{
  "n_layer": 14,
  "d_model": 320,
  "activation": "squared_relu",
  "normalize_top_k": true,
  "balance_loss": 0.00206,
  "lr_router": 0.00192,
  "positions": "rope",
  "tie_embeddings": false,
  "optimizer": "adamw",
  "weight_decay": 0.14,
  "warmup_steps": 321,
  "final_lr_fraction": 0.03,
  "batch_tokens": [65536, 131072, 196608],
  "train_tokens": 655500000
}
Below are experts of layer 7 (counted from 0) of a mixture-of-experts language model. Rows are named down (a neuron's output weights, with its number) and show model dimensions 160-319. Each number is 128 + 24 x the weight over its row's rms, rounded and kept within 0 to 255. Numbers have three digits each.
Before each expert's rows: a language model's description of what the expert responds to. This comes from a sample of Wikipedia text that the model never trained on.

# expert 62
It responds to: Opening or middle syllables of personal and place names, like an in Ron-an, Con, San, Man, New, Lu, li in Napo-li.
down0:131159159172153130141155102174140126122153128169127141150139136124120148139143090170110179151167143192108104144106101115123117131146116115155105100094131088168135095145101157114109106113135158148167172143108117172142158122088132145108125163110132087141149166122110084133162135104106154097110134105119099143128145106118161089108121066168132094137103139149135121113118099130115122130125143140140132138106109118125132088106118114113102111120114123190105160136125145121152078121159128
down1:120116115141127156099127134177147093110109081172112110137150149117102147113129162159144101139112118123130127127137113101094161126137145137106176152125155123135123106096089128156105149120144127133132190150160109125121114101140124112139136066112143121120121134101154131130120163123145131099122073102124080134136096141094120152124153089133135116102133099118144155096156142120154141117090136093150131166153150148143145100113133169142093137110155096172138133163114137164162083177105118
down2:114103124142119137181149099128138112128094141147088133104086136129159135122135147115113125133115148143137130138060117119117103094138131102069112133144113075184111099106140141138186100115181162104113148149147110168116145148144089146095155122139154146079110116141089093097105131134147108135160131146137135142140152152136154122114091099130131155123126077121152102138128100126133144147151172124096162120133110157118142159164147159094115095121150097114156106146137123101130159095126110
down3:124121146126142120142125144107147120136108126120110127081067109147136165122122145148115165109140116110129149112131116098153106156122150109115133174179130095085100100120187132163127164141122110105091129137131133097118134162124159133052131082100087184106095132110116125147151139145136118165139159161105100132140132146099150126100111133118148131133117130077162126163127161126148146119116173136132083143098160135104126151145139118135101124137145116102126116133137122116134105123140118
down4:130128105173120109145128104149123175113126113147138064125166116138159131149156152126114129128165141121056113138156129087102087101129111100177139152164123162113123151150145117134111096156126133130094188123124133114167088160110102144097062114118126079142099121141161134096140106135106114101125092134146089095114088151117135116151141135151164169111136122139131099097152131130115087123138111147155171148163139111173150129125100137141138157111123115156126139144154159125114132120110180
down5:133125145130122144140121150142087138132156123118115130171120145080112122089147102124135105136136158172131158102105143123144145144108106105104154097112115162082135160139113122142095169105149151109123099079177101119134146122137148109101126159105121143107139121102129102139117144154092098111159127126126126151135122097116082171119144125117166099135140153114106124119127158132102117130133125114196112140114145107129100107129174127094139100187109142150111148125130091136085139150127142
down6:108094088073106152116127154165173147149101155116143138157134096163101119139146151190099139155127143112155166152136128104172157155101104163122139160124118099139142122139109110167157122124141112118112104127091093130147155159132128124145125123115175123150102111153155121146142139109154130116133106144097102071129140131090123142118167184119120168109140109133143107125103127117119145136117104145123088126145111114114123155162108164175122107126171117153128113158181119150118149112127112
down7:132110160096118112130166128070153143165100146096121086162156111137134142119133134106137143148122163103161153138125148112157069124104135114098112155114083134138122152108153143148131126090090097138148083137148111130124102127150117093142109127102152102157137137122151136116160109149104163134138180117086144139146121153167168085153131104101131082118091069148099119145156119122096142142140111108106113124150122121090118150103102108121098122122133134161129100101107156114127143112132123
down8:086128123172124124121125143115124149116118116134110143163101105106132149114153144127141141111056120115081112162066135119134130108109167090129121118111153134145094114118129104130136092160161133159150165170167100114138137097126100113124101109163126133170095142142157110104144108076123142104123122130133155123129183095155107133095127161190095111123127098117082146140102143120128166133130154159108177198136132151111105136108134154117107147120130115151130156165157137131109103150130146
down9:112157130109126184175099089118125114145115122132116112182144134128136130142117162138176130126125115112130157125122162137135060119132129130135121161102098145125142136151158160121154165106063129145170146136118103158108113136100129137106131166173112123171170144167142112083184156107122103105143078185150155136087076126126142124125130140099179146125125136138117125107099112159110111118117151129104144156169149116122169172089117164145110099115131076131164115115110108123111109106144110
down10:126138134115135137095125138138127131132177116137123146143079145176146107154114143141151101109164127107154157094126092117136090139133139127135129161116139119089160120105082127088131128156168112167134139160145121113136112106141098150148179131125117147142164111105099157118130120154150119127087122069152118135122137142150145113126102139120080148098154097108126162127145148167100105146138136125107135174157134097139146123104104140138125166113157123145185136142126130133133109130092104
down11:109122130134139111099109132136166137126094119167140059118168162122163097092152080167082203130107127102149148127166127112116106127166074103110098139123126137118124152134120137097142125114127150111153093162121117167118110110125127130135127131126172125136124133127114100119135158094117121177121100148124119132168132116147120105089153133162150120181093131109103142156064128090103136139164122116127104138162091102124097117112159129143110124072148158149147143143095119112127125148113100
down12:135124116133114093138154133086115142133087138089149118127123088164135087128161099150146150097099103146155170109120116114120134096102123147143082119135094140134141141096143085098147118101112126142071108114127127138101177155136155119103088147105115101136128087134128068153148102122136156138132136128184101100146150158149111144081094106142087086128128109132137157111137153156131199128156128126163133148138149111100124112082184127146148125129086107114134133131099201073112133140152129

# expert 41
It responds to: Pieces of personal and place names, often in sports tables, such as the hyphen in Al-Sheib, Düss-el-dorf, William-s, LaPar-ra.
down0:106145122145103107123125131166165136142069130116136154135107126124114128153132093133172184113104126150134108135126092099146153115126071168045139137114169160163151112161119177085147120114117158143119123127118118132141145114143113136118140103128141152074119120158174144132114153117134099156128089136166123172168105124171112139087125105143134105113103114127123129099114126168105124125161148115148130156127161129109153174100139205177130108136153125088122137127151141149127111116121146
down1:151126132119164166142148126104155108139150121128131088130132125114096165125142091148096108156123116186088191104120169120139137121168140144149085113133097128145124162154111118101135111094115160066122186139154109180122117148126124111143146102111141139138168073141129105131140093145123098107161135103132109101117184134116104106143134155096137140119145180149127102126153139118128125154106144113090126105147099141079128111143115135124152161114178142126126148158105112123120088166094128
down2:136113139133118136152072150099173128144121155138118074159148143126150129150140120177104119114147083145161179158140077121078093097133109155146127147125134097119127115150119148160110139132097101148106133085110125150167067097116100127169133121093100117119098149116100058076146142148124108128141114113178130140079115116139155125124139117140193157137156082122154101102091140102113125153137135140166166115134120151102134148100161143122129105136136115130119088106114114117080130135119135
down3:100144142158122143201155154116121109154153103083149130161108125137116115143127158182124161118139126129181058161107144107081172118144141150123159111137136116117131130144138128163093138072123144115140098142160105103165123108148133065147143123097104156118083121083102143127128141114124122109123087119085134165172124135173126102121152161176159119132129134100104147075117137096109155143132165129080136141126120133133129193090100137156129117126130108140102118111158115140159148173119109
down4:107114103146158098123130107126176120131111101134080112090131137136142120118136128113100158147123121127121149100099148162112122161057106145107128113155124114155146155080114192133132082138088065151097184146119137089098106134103122152125092141089088115139130155127151124139152102134136107145143147104117080126089114100126164146102088126115131119107148135103108116158153125144148113142076137124121092120148108154133099108116150147164172166136130163125123107180125155120131108140099080
down5:121112115130130126116120126158147106162101127160151117126117104139120139108093103168147110198094122153154129142142126089146120101106155132095118147073131151073101093154152141122096093109132143132137118145183111104128156148108094120155125106128116128117121111106106169118119136143155071103146137159119128113150101163129135113166184133160113120172163135113111158111103169122119155145112092134117123104152091143068110141152109113141116109105141125099184096161150113154113135158087118
down6:118116147094127069128131124151125104113124109155137148107090145138110074095094099102135118178148127090109100125098130135160208116116151086163097144120126149085131123147117123130120112133079123074139137158183140140089113152140113061126148126161105152134122149123148126105120126167127098136131120083082090114158162149138129132127111112129179149131124156084156156134140106115146116127108108162139176130136135112155134146114132083167091131077155131128134166132147137163149115122142120
down7:136123112134123111158083109163146157154128157174132135098110123121096108120112126149093110129105146123164138116115120181154138136077130129163138111134144109132159126156083095148168131115144127123129164104105117089138087126154132124107157128124138129170124147082163119159090126150139134120139113188099123131153169158144151152092159136151124134107096132100129105125171115120134152081150102123111175121122147112108117140106131105133156103138086150141130178124146081155134108138125137
down8:135122142113154155139120111115129165133114097094162068162127125105135078099134127125101100123084117126149078119123100106108186114110099148123110119138133120153119119152117128132116163125101120108133153094107140137103105095134141123139122088101102141166156146178105117117138113117128122138145115140121073106096152113096158109153125112112096109121111084116122103127094133107102125100139121150135135160129115129159121143152115114123134149117127120117138126109149142099101110101152144
down9:110116158145146156122155102118153163142128127146108121131103116119137128094110126108141124147181126152115094085100120112114175153109148117113050151160129145165091099117138122152091127153155124104136144145111080104117119149079106158096162150088111172128108108131110130130112153127131109126118120110138103156128160135136127198097128098116128112148142115098137144101149103121149135109100128131186133146167112130105110116118103132153143123110113138119116120120161131142156128166148084
down10:179121122088166135112118088080131133154111123144091098119127110186143115118160138109134162160175167131142153106127128122083155076147150118132166116108126149133128142152113109103159131145116130112111118114095121133133091141172145146122135151084130113153140098104150116146126119142114093103143107115118117136151150162150101070126127109106156150095116095166119135117136111110098094151122114103130144122121090090106162124130133123131129168132145100079144135185123143159165175129162150
down11:137144130139137156128169118112088147120086109155147153137151124132150111106108115097109135168083156136122132128136116125101137152145127165117160174080076149138129127104114128162166149106145105079111157099111111094097111104165140137124128151163125112119137140120160142133144111156132067098093116127150112091109121126104139129131151167143164125185115146140147118125133150113104129148104171091164133108149118120154148109117125141123099123122139122132088124121132121112126123125115150
down12:165110119103177085136134138089118114099149161087100128145120150166115123131136132135161139092121136142167105130119147166123152141165117124159150123106138092150090134123136093089143099114145080067121091123126123132139104178095108103123139134147119136114124153091118170154102144055142158105146117128108144166159133139139144147108111104056151127174105156152152091132140128123096146109141093137113159130132154093143129135154152112088120129120147148137103105099135135077152113089114123

# expert 46
It responds to: Month names, table numbers like 1, and pieces such as En-ter-tainment, Ve-ter-ano, main, part, total, continu.
down0:113124097140126141068104151141112126125127150110152083194146082144123101157136105098172096133110131151087133141140144157106110139120117133102132097168107134103123128124162132106131127117094098134159158168118156140110089165113096078109114131125174119141161111114168082132127103118136149117171157125095136120086113143139116154132132135135092101086128167081130088153152132164123164118162145140142135141106169128144121122132144106120098108081102130100087125093118154146138113155158083
down1:103143136124151150155120117189123142127128129102144107128090090120133140109099175096159125149140115088117150095144141108099146173126094132115147156130146113110116136168109110152120156140144133113118125103165074126118119119113134140147109101098121147147107136138141157158102132126154120143131135110142130144100129133111195149115135149114167111075136147092097093074104158112151124128115160118130187141059097133128113189129121149117129145094152116119088111118142136151152095161159128
down2:120128129108159135119120122060112140136120085135116119174104129157139141108103089071094150102144148136138155150096113139166096101138142126065149136111121115128109172111121079124145140143148123146125108119143109161126123141123144133144141150148075130183152136148111095060137109130104135145133114167098147127138099139119117113140106127142150104134121144112163135133131157132132128116116127081098087140120121161118084145185124112107120161111167108135176159106150117111085148120164147
down3:121172094143123133123148161104131138177110123084135092149087105088155101112139082144081161144153133151119129134143112119099129146151075094133083124100078121129116124115156111173149153071124149089096130160132148134127099107135103136151126121152144124116124105133126126155164150146167157142120146109145077120108142126132124139112140143104116112133130119109096088105123143119140139129160104093157113100126156137142128134112149115109122115120152169151112168129116107127129138121122125
down4:082091161134116133135123141178201121096153156162116124132126149115136085111155058163143076129087135118154103151119127123088131127123107120143148096110129128150099093059115116177116158091126120109143113154077115110143117123121153150124107139154128104157181144128128073148144131109090115062132139145139124130095135054090121148183141122158133158118086104136126105106086101114110143145086110117124128150147116123153135125150128132139134100143174150103161114124137121100082147153130129
down5:131072151114196151120135115106146147134136114155133093140174105134090076121161142100095094110133152105137127068135111146131147172109115145141128119145138121104127123096124153132135118119155098120107119092116116130122100160095135118147175144127136112176141126122136110156125148175168128119158117101154112133143123119168124148101134083098148133122112137085120121158125137108140124162129103148095138132106117113133143098106121110099132142101136097154165123119111115107161112062109062
down6:138115113100130157136125100093130122141101145132102125157092147134143143134127092104120141154180086155135143109124161129085157131084110129133099116088127119130161124160133166143108110139155085131059132131123096120107121134131167213107152063114108106143162171109116084131121155086129139131124130111129151109077139139103110107121139130123084121111140125115137113109086111164123137147088121089105145156127071141144151098115140142177157119119113175108145183102139094119097124131118140
down7:128123143056120112143148151139111138115101098119066096142130110142142123123089109138153088135114103139092135156172136138125096096110128152127114163134093165168122126147173150103108143140076097142116104114140119095119108125109164167116122098110080133118140127125132141084102106142105122132148128117085099168171129122113131105134107147092120149135140124129169097130119126161114111148126102129139147111099152128132128106132116156185141110146118096159127149130133148158116150113108138
down8:104117153130105162134138157107106142157109120105129133108091110104099128086112148097123136128131145073150135131123179136094093109147132118084133155122095154070082130169154172156114140100117168090141137121153114103109099192130075126134072085147132163150124162138115109135153129143146130103134096113109147118148103134117130125132114101166135097091139112066124123103083116149143161118129113145115147120116103143099078169140144122118119084064127129096177117124111068155093140099101132
down9:094118120149100128169088155125189114140143160119143105150141130094130163111118110108140176142144112147110138128132140124132137086128120120115147117109108170095127132154143112157103125131139101180156107135151140151141105103181127120123139122157101071128155143111175123130120132119127123087131148186100113118086113123133113159073127111162119118086151108110080087142100170107144124106127120151099132121134146084095111154179151136107149089154159116165142148124146107075107142134141120
down10:159119141168104082158136153156138151130093074146140137141109113145166141111162135075101183139119168168123153170122130152120137113106147124130089161148145131119186133125135119126134099144144116136126145106149148159111151126118168112096130125176103144128194198124135180131140104121154156114122091133076126103125126127118160087077110112178094149150129098060103077130129141135112114135144116094140176140096136087116156131106103111067147124123135098125111117154145106052074138132119126
down11:121148075108099111154138120127148110117140113118123131115131109128139128144132086100138135100111126125152129110112110172134135147129138153123162164105120108066172125069096120139105107104095115143102106115150098137114082140139139123131144141132099135136143120080169143109143146135115158168095160148126088101128144153141109089184109142160104121116132151145126147149158126133106131129097149086089122115118134129124106145132117160109119121132121118109135117167075137071094085104165106
down12:117112148145103142138148114124139134109140116124119085143131171152149142147115109114149136157128144146116153099152177142127093136155125138129133117108167141093118136170153167123135098127164140149111115150123144190123114139110114101118144136157142083162140090171148180154178146147115149084107127162157111177166094125138179143075125121183113124150127152121115107147089129145129065115123129151148136095143153141129137100111120110087160138144148119159133098143138119112149103139136137

# expert 44
It responds to: Single capital letters, digits and short pieces in tables and coordinates, like B in Billy, 3 in scores, °, and North, cur in Ac-cur-ate.
down0:132122146168116151132133102136116138109169125110124110096102150120132130153147131131148126153146123137129160146133119163062158101112176125157117118120191115139080126093140122110102135061123135136192110130124112141120128107142104132112119151145125115147145100121140161124134162134118141144102147136156133091154119138158100128104151116105124118110119140121104121116176115160146137141141119153114124143118107131118086130175133111109124150138144150137127121121113129074121105113104108
down1:089135140124117086117121149111132147138124101080129135121099160144124125147127155155081105120131129143161149109122107158156138109109151145099113172098087128135097128117133103128132130104077115121118128100141121093121118082150122170145119116126115143115147148176084162133178156167154141152144153123139191137142139142101127144154118116121100133168127111173119131142139179083130147165130150173105109177128154105104158137123125098148095152144148125116098168127087154116110134136063131
down2:114092118147132127122155106077139130141162137129117119124146161108132165149115130105100107155133116144168143100131166177112079153163160161113120137142135121146146120134117116100117145099155078136116124148150112178133100104112127161115158127136113164171170148123110128136125122138149132109134151164083148163129119155092116119142139105125145092167118160123120072154113139134140142148105114131132129121138143148103104147101143096148111111118125144106136156092160109095104138058119167
down3:141129119157143136107148073125146135138121144132141115100120149104128121134163097134110108156145129138136134119139107090117164144087166100106123130163180136157115135072092125101107092160132123141193113126114142125126140126127140071100128115130093112181127102134108127133117174146114131123146123107089104133141115118134114193133128109113158166128118110104098148107109100169101119109126115082118136132136107090141126097159144103108147142128128087114123140140118074124187135142103145
down4:173105102128131145159105093164157100102141174176117124128138162165101162123155142146173154108121173167120140117144138147112108159144156132174119120131139155182116088125138157123080149145153122138089121099122107111137152119099083141142159149117119135162088152136118119137102101177159153128138142108156160108120124123149116112111131134134140118109143155142116127161140153139089096131151090119115122173160144120163102128161173159141148144154195171142159177147146113173169114119135116
down5:118101157147089157091114099111167125159104124093123113113076103105139109188154121135132156142160098110131124139118144128086130122142143144134122113155148113103115160138144086100128115101098084148105142114138089097152155088116081129109095106114081093179171168156085099119169117118118116140155165133099070119097150126112081089118116098169105112111140113124138086123162140104134141121125125119106140140136094124118152137145107156136147143129112154110163171091130159149131116115153132
down6:124165076159144125152120144151094114103176116137118122142154139149157132134097123082141095124089122118128113174110096143135109114135130107128092121125117152114147149118131123110099099113125137136117185106139093097122159121112107114174093161181125108126112133113082134162166142145151069142110113135141106085120105152128135138112191151108161098146117149167099156163111135110130107130159153154117101172148117137131114130115146136125104157114155137123133162103136138083157161138110178
down7:135138142168117124133135098107157092153134152143102090097131100097120143110124131159115106134136120114140155161102157060162170123090098136127131128107180126100142147120136108131107104116110114083120113152160125140164130105127118083138117141100117107132123122131071109114132120113109094145116133173089150116135127132157136206131121099111134106132120146132143127115108123152107170096140107106126143125091110123117099080099142144121113115123137141128141126059127145124154092109131137
down8:180146154140155132064119127140162175143119119131168135076121101151071100109128130145146127137075132100136144099089151167136114139155116101163099163128154149146108147095096090100127117075132136096109158169096095154146115113098144154107143110104079140103132150124101125115134113139135120121104106116121101117105170140093088116107139135091155106151123147095148097124137081176140115126126165123139120142131138142114119076142088078076148167156086126137179127123150121071139120113137069
down9:124160125090115141154104156152103091175118159114135108146119107130073177137090112122132174127101130116129124091151111120113110101107103153139164107122130145139121156155171158119081081143152097121179098101114126138176106124121118105103118160126149105188112155126160170134151116088097122110145093092109104163133105101084101137109113091158153088149126146087151152067151150148176101128107150103117104139099114139111112078124123163128118151092095119116154136128110111101071109136149120
down10:163126147132131127137129140142136149133090148148116107114154153150130106116159113135052124084129156133111127113101129151138154124122109143106127090141097171171145143117111112152091109123114125109109120115117116168139102112122174078151114139123122099136123114142155148137161137147161126165106134089084106125108126092146098152086127138062116125188148103129068130136178130147123113143144120126094168096163137114131076110118152150146154113122163111151101127150109168107095064152142115
down11:162100140121105077143133107107134117106127097122122141103095136117134149155115142154071131123132134105170152099172130126141092111119161128133083152132149126134146112154120107139105116125186115137119155134137125103077148112104130142140097112114129138166148086096071134128111113078115158136125104126157118123124108118131131105112125107124105132126106129139109125095107127145157120182126098102112137118141132149130139099119096085126116110132137154172167198105107121099096109125080136
down12:144156114178111062142084185153113152130113136119147099144133126145117141122136156128085156150164125143124156130138136125117086131122138119122085099085165119143134146122138163122165171127162134119115104141125153124082124122143098153144114121103109138116130089076126111162135120132147162153132142167090121113118137111115116158085091161138124113122105112126154134128129196082161135159129154168154121149135116146096112167141113157147169159127172145137130084138144100151133121145106101

# expert 23
It responds to: The word by, country and nationality words like Japan, German, British, and inner pieces of place names and words like Ener-g-y, Ver-mon-t.
down0:135105120115173124116140143157126138150100148134139085106117106156144160119140100106095116123111110173125122158150133098116115140098115127122148117102173139085138148154142155122103134125146131148140115178148122129135132158078120127156173094121174112124128098159168162128067121110114157147109126142064133146142126120128119127165123090160114150132138130123113150143094121104135106100118112105101177102110158113108097100083130150119114173107070070093138114127169082130133101101132111
down1:133157117094103136114156131102143153129137120138110138143135153175120149139106108100124117146128148123142149113102147118174108115157168106165117131126153094152155134131144186120145123117137177080138150165128107085177135147145141155161111105130139114127085106150183173082158133158134126162123093109137137115108156101125115139110186116163113080145135141108157131116157104126136127118110064142173133113116126119123121110136170173126119110117139097089109164134114125110179095108118113
down2:124084119129118141149133119120098147107119095102097107095115107138167144098152122092155126158144111145127152118134122179110100132182104144131092140179130086126164155132128111088097077112117137134146150103088136116125149207111121147153184135096142091110159092125150090141124127124114141140159141097149181122188139149105137154107115146142137162165141174141159135099137117169131128134105165116102153164118129136151108140113118136150073130098104153145092124114138126090172143163118127
down3:135107156113163110128156082126138126162131097144087108151109088118126100085131096147103103142144159142119116119128123149140108141142148110162101153132144118165122101097151143113142111166160092149137124094146135158095079125098084148110159141119099143125142131139146097138139121134120132116124116127096153127152126078139097070116146167109057152119166124120130117152161119175127126099141142141131137133097168113098106128119117111131157100092117140127144094100157125129113133152183143
down4:182128127147121146105112144133137137078092123170095156137129114128140140167088115119100156109167179138147114140129104165127152138093086091125101141106136146119156170116126138081135165145116090095136183131128117144129150132106119129125110179144124140107116139095109136131135133126119121144085113111131090131126120170094128075154102141109145148160124145135094134159128116130164068161097166144155136148175148125174159159071121120097080108108103103159136125138145133167142142138110156
down5:140139151135114132127159114134112107119165168104175099108164106113112124121156112160094151115169146160149118103113147107160182143155122142116118082190084105156116138142127116151130173164150146124171111113120135139137124124148152111140121148148146138104149122177110164108126137134143111167131142133090163132155115126132130082134121174159111128142118128101071118109114131143133111130125121153117101142131116119103151160128090143129123121118103099142144113157142116092167141115147109
down6:151108118113105115121122106124134111089126111153158123180161113167170135130099121100094177126146113120139120128111065122093164147136173157125085135168168108118156107092118128134149144167123132170121097120130135094134137131140162101103106166132126151179145134107115108118121119154164147094130138108117151107172170162101149103155106179097138150122099104114143140135121117140146121139152138114136134131108068177118078136131165125124130132125087155162138123139142159114177159138149110
down7:125088068130077105113133111108126099148163145123121137138126113112098086134152136150132118133152075146157100150114102088135153168148167097135086114131152127090140171123138120135151139151134081109158153098163112132098131141160095112150139104148102167159141142099138123144123095115134130095141167115104156136097078132140156153122119141147122096097125094116141166104118093134114135129076148132071082182088112119137115138108093157125168167114120157162137156130118108149127161126113124
down8:100092168145163131144139132113148119127115089134122142150100185094105103142123098147130122153138128171151142134147104102123122125125149130085102108191122113122109128172137171125138128112123083156154103122145131175164162131114124152129093131069100166112140149129123078137107151151114129114144111158132168116162075106112143107119101115169145115103139140113111129116147125113098161101160147122161117101098114108123112135144133148093120110116133160140148145111132128131127102156141156
down9:127136134117131133113137157117099155083137116160150123188168109100116151140136100137125122132168141132137124118164149092156104136173134156108049102131113106130128141109157127111106173123083125173167148123137118161130163135169100072101123133146152130135114104115172122104113132102123122152128188127118107157116075147131104131092100143114162097147118134105095159096120135120105119126136138117106099144142122137120061136142090143137111152132144122121126135141157125095101151140163132
down10:114130109157104115126114118141116135133115100139147149157178139104113145093143095148129112135119157113118129102167123089117154131135083108105116137149150131142155133116145134111123085155105161113134110097137101140090129131168118124084147120164138156130115170110134133133097099129086143139186186132104138110139100101149103163165117116137113060091074112127114069136142136142150109129158105109122122169113100134122128183111114105067104165108096137097121094121176131122123108102115126
down11:088095131090135084148079125107159125109138144100145111112111128126145100160106149105103121144147134090149148102135127145137126128109134131115141151124115122130083155123168097090103141125111149147122136133139147120164084112132130139117174157136143136137125110139086126102155182100103137160099137111127116137099091143165086154131163137149121092186141118168115117125134112085115101108098124146102127142117131156127120122171177106132134151126146110091132136157158172107118123112119109
down12:121103144097120137148103118127108122145154138166111107170118130085107157122136124157159150137161160134136163106122125129074146109091123122157122091090107150133135107184151108135134120139099137144120139171110150119154160124127179137106089104144121131133118106118163145151140162154147143094071116109137141148117147106152138103125141158126112106091140110127143121097162097146151113171143128137164147122115137115100127069151164132116186124104159129081121137154120120144116148134091146

# expert 36
It responds to: Bare spaces, and first pieces of words or place names, such as N, North, New, San, Port, St, often followed by continuation fragments.
down0:105135105089129115144130125107109105155124126080131135167119177139128103107106090116085114120113120132140133149078105143147157073172131176084158151110149135134148159172133142128179132109140110152109134113106124164134116080090146093142150162133077154146158088101129174149159101143113085134122120140109140098147095151132111110117147151121118115155102122127113161171118138093140157100157148115116137160135120135129108090102140108099160173141152147137128115117115165087115104134126145
down1:131133110104110102104157142168123120142093115087104096076124128170136139118123155148143145140125144096109133099116104145087094122114148162137128087148086138173154139109117138167086109091165112161123132148112073164082131118085122124159164169151101178081137083156123155159073125152131120119140111117127101145146129131123130096124149096137096117178134102085122123099132152135140153130159135124119141129192153094126110156094131144078108125182132094163123117165123120129116113149122148
down2:139115094127116122099092137093184136118195107136172109119134130139130113146111081122130108158161127134119103086116137120122153134157090136086152152150166154115121189100146126144132147141138109094105167102154133115132158137153088123115104137091139133112102134116149152119172106147166090085140138124111166170107162109158113094116118103104099113146184094128110155094144150130141109121086118143087134143131132131137116118148125153117096147107087133151138129145160132136213126145122113
down3:114148165115132132125159164106094074111129120119108180123102148130141111126143138101122137097110137147113112130153093148105127119113143163108131128102127167124169140133115172170134123120120130103129132092116137136127137132090124123167116135173108136107111075121086130165146140162144162166123107140140109115116146155133115118138153115151134124120138126116118137143144141082152177105104190185122106164120115093111159114138132169122117163146134148071130100119159140161131110114157126
down4:124144131122151113150115189106140141140104083138107165139124103120163136080140109127143122120131098132137179083135132130135112115137147137135174097140124142165141159131075136165139129100147102154098108122142101138109123136110081168111156153147059109082124129115105085075118096145157117148127107139092110119136130125135162132120123117148082117116173150128104113113090127120154106147163148176135130104139132101100153111157132144140120076153150117094176120144144118133184106131111135
down5:116122142134136092138137132138113144163108126134159100137108116142102108157142131138137141150143115093076110134127135094158141123128122129135131166120114113111124116104113143099114125124119145102072163136135100124123084138132147130100121153097143103132102144134072158135170101188153137133138117111158106139107165132101177093125151152108108149133133150128136051157136164134101140135093168106110118163107120076165143137111087151123131115066106128133122099140109141114079166170127079
down6:124126143162139165135098169097148110117124160132125119113180113135135129143160118156151142137160123126078152190130145099124105137141116151115120103146100135151116150114087138160093150160132105117113135135119108119111104131136136105132128113121130130102151145113102142098134138107092101119114145133132148114108136105113086078111149145143128163124124129167108141137143110127144160148082094133113129129151113091118134140134176078113099101124099104133098145108121144101121141112126140
down7:139149171144095174138126156165158106125142105109120125129138158086090094158146124091148097111148109136163152153093121105151133146137082096166164143054141134169127126095141146141138147086168174131142094111133132156150109109124139130156119149130126129106120113163145158101124159123129151152116134155128134139125093138121149147168148128097110121129108112127142101118106125103104124169109122135163156147093130152132139170099114161128095155111124157141105181129116153150126077096134147
down8:117159137131167133127163090100149161168155093168123140149108104138107143137113117120150145126135134107129096132123109115130109114114153151124103172133112137179079083121103131125112100123137119120165156136121119151108147183114134093151126177122096156082113163128129169130122177114136090103134123124126121161136152131117131090133139135098145095146137160141163110128113185114130164119107132112165116147080083141112103152115124133097149111113098138083141128112107093168154147092137145
down9:121153099096120133114116125138129163119123124119154114108120182166160123127127118155116118128147157140111144114150102095139125117100119130129096167145137128128141125119117146164135165159149124102138115163097097116143132129133084141178162127166126117149140114112121128097130140125121128124123120145109090168121118111090139160126113096153089157160149138126084150126112129093131134134110122167137123122146111177133101142131140113132169138094134162114107140143147129086138124070083100
down10:137134143180126166098124172081115122123115112136115126155119134116117155120108138115134145176116132095114150116088107084118120089142159139194147099151150109178130116121132127156139101189147132138102119127160134137152123129102145183126123119142115134157134186125128095114154181116137069135100098113107120130131171121084111187115107092103149122175123121168144127105111114122135170130118153100153087112114126099124131126123117141133162128080118127162149148126096124143145097083157129
down11:119147175140133135113149099127171124122108103132108105155133113092105149139113101147104127086175166154147144149156109108154140109128176125098136111118132158136146157140122123165123137157156138148143138104158143170099149153122108141149138127112115133129103160142133154097160139155089112111147127090137135144150092127101108144092169072092103125121128111075143106155138101147092122139096108156077122105115163137135087135135120110090097124150100101108122132151175115161133133119119149
down12:123165100103128119091124143163136115119131108110113110135106089143132121096162170113138129106151123113123107108089131161161088135094142115119156135101089131171112143089130122086126132103074139100095137155124080134116141140114140123152099125112114134078166103140139144156105173130119144095160100122079128115134122163146116131131107130120131117114121124102115156111143132128123166124143160107120176144102150103101114133127142126084152138113121134129153155121157128134114108119112118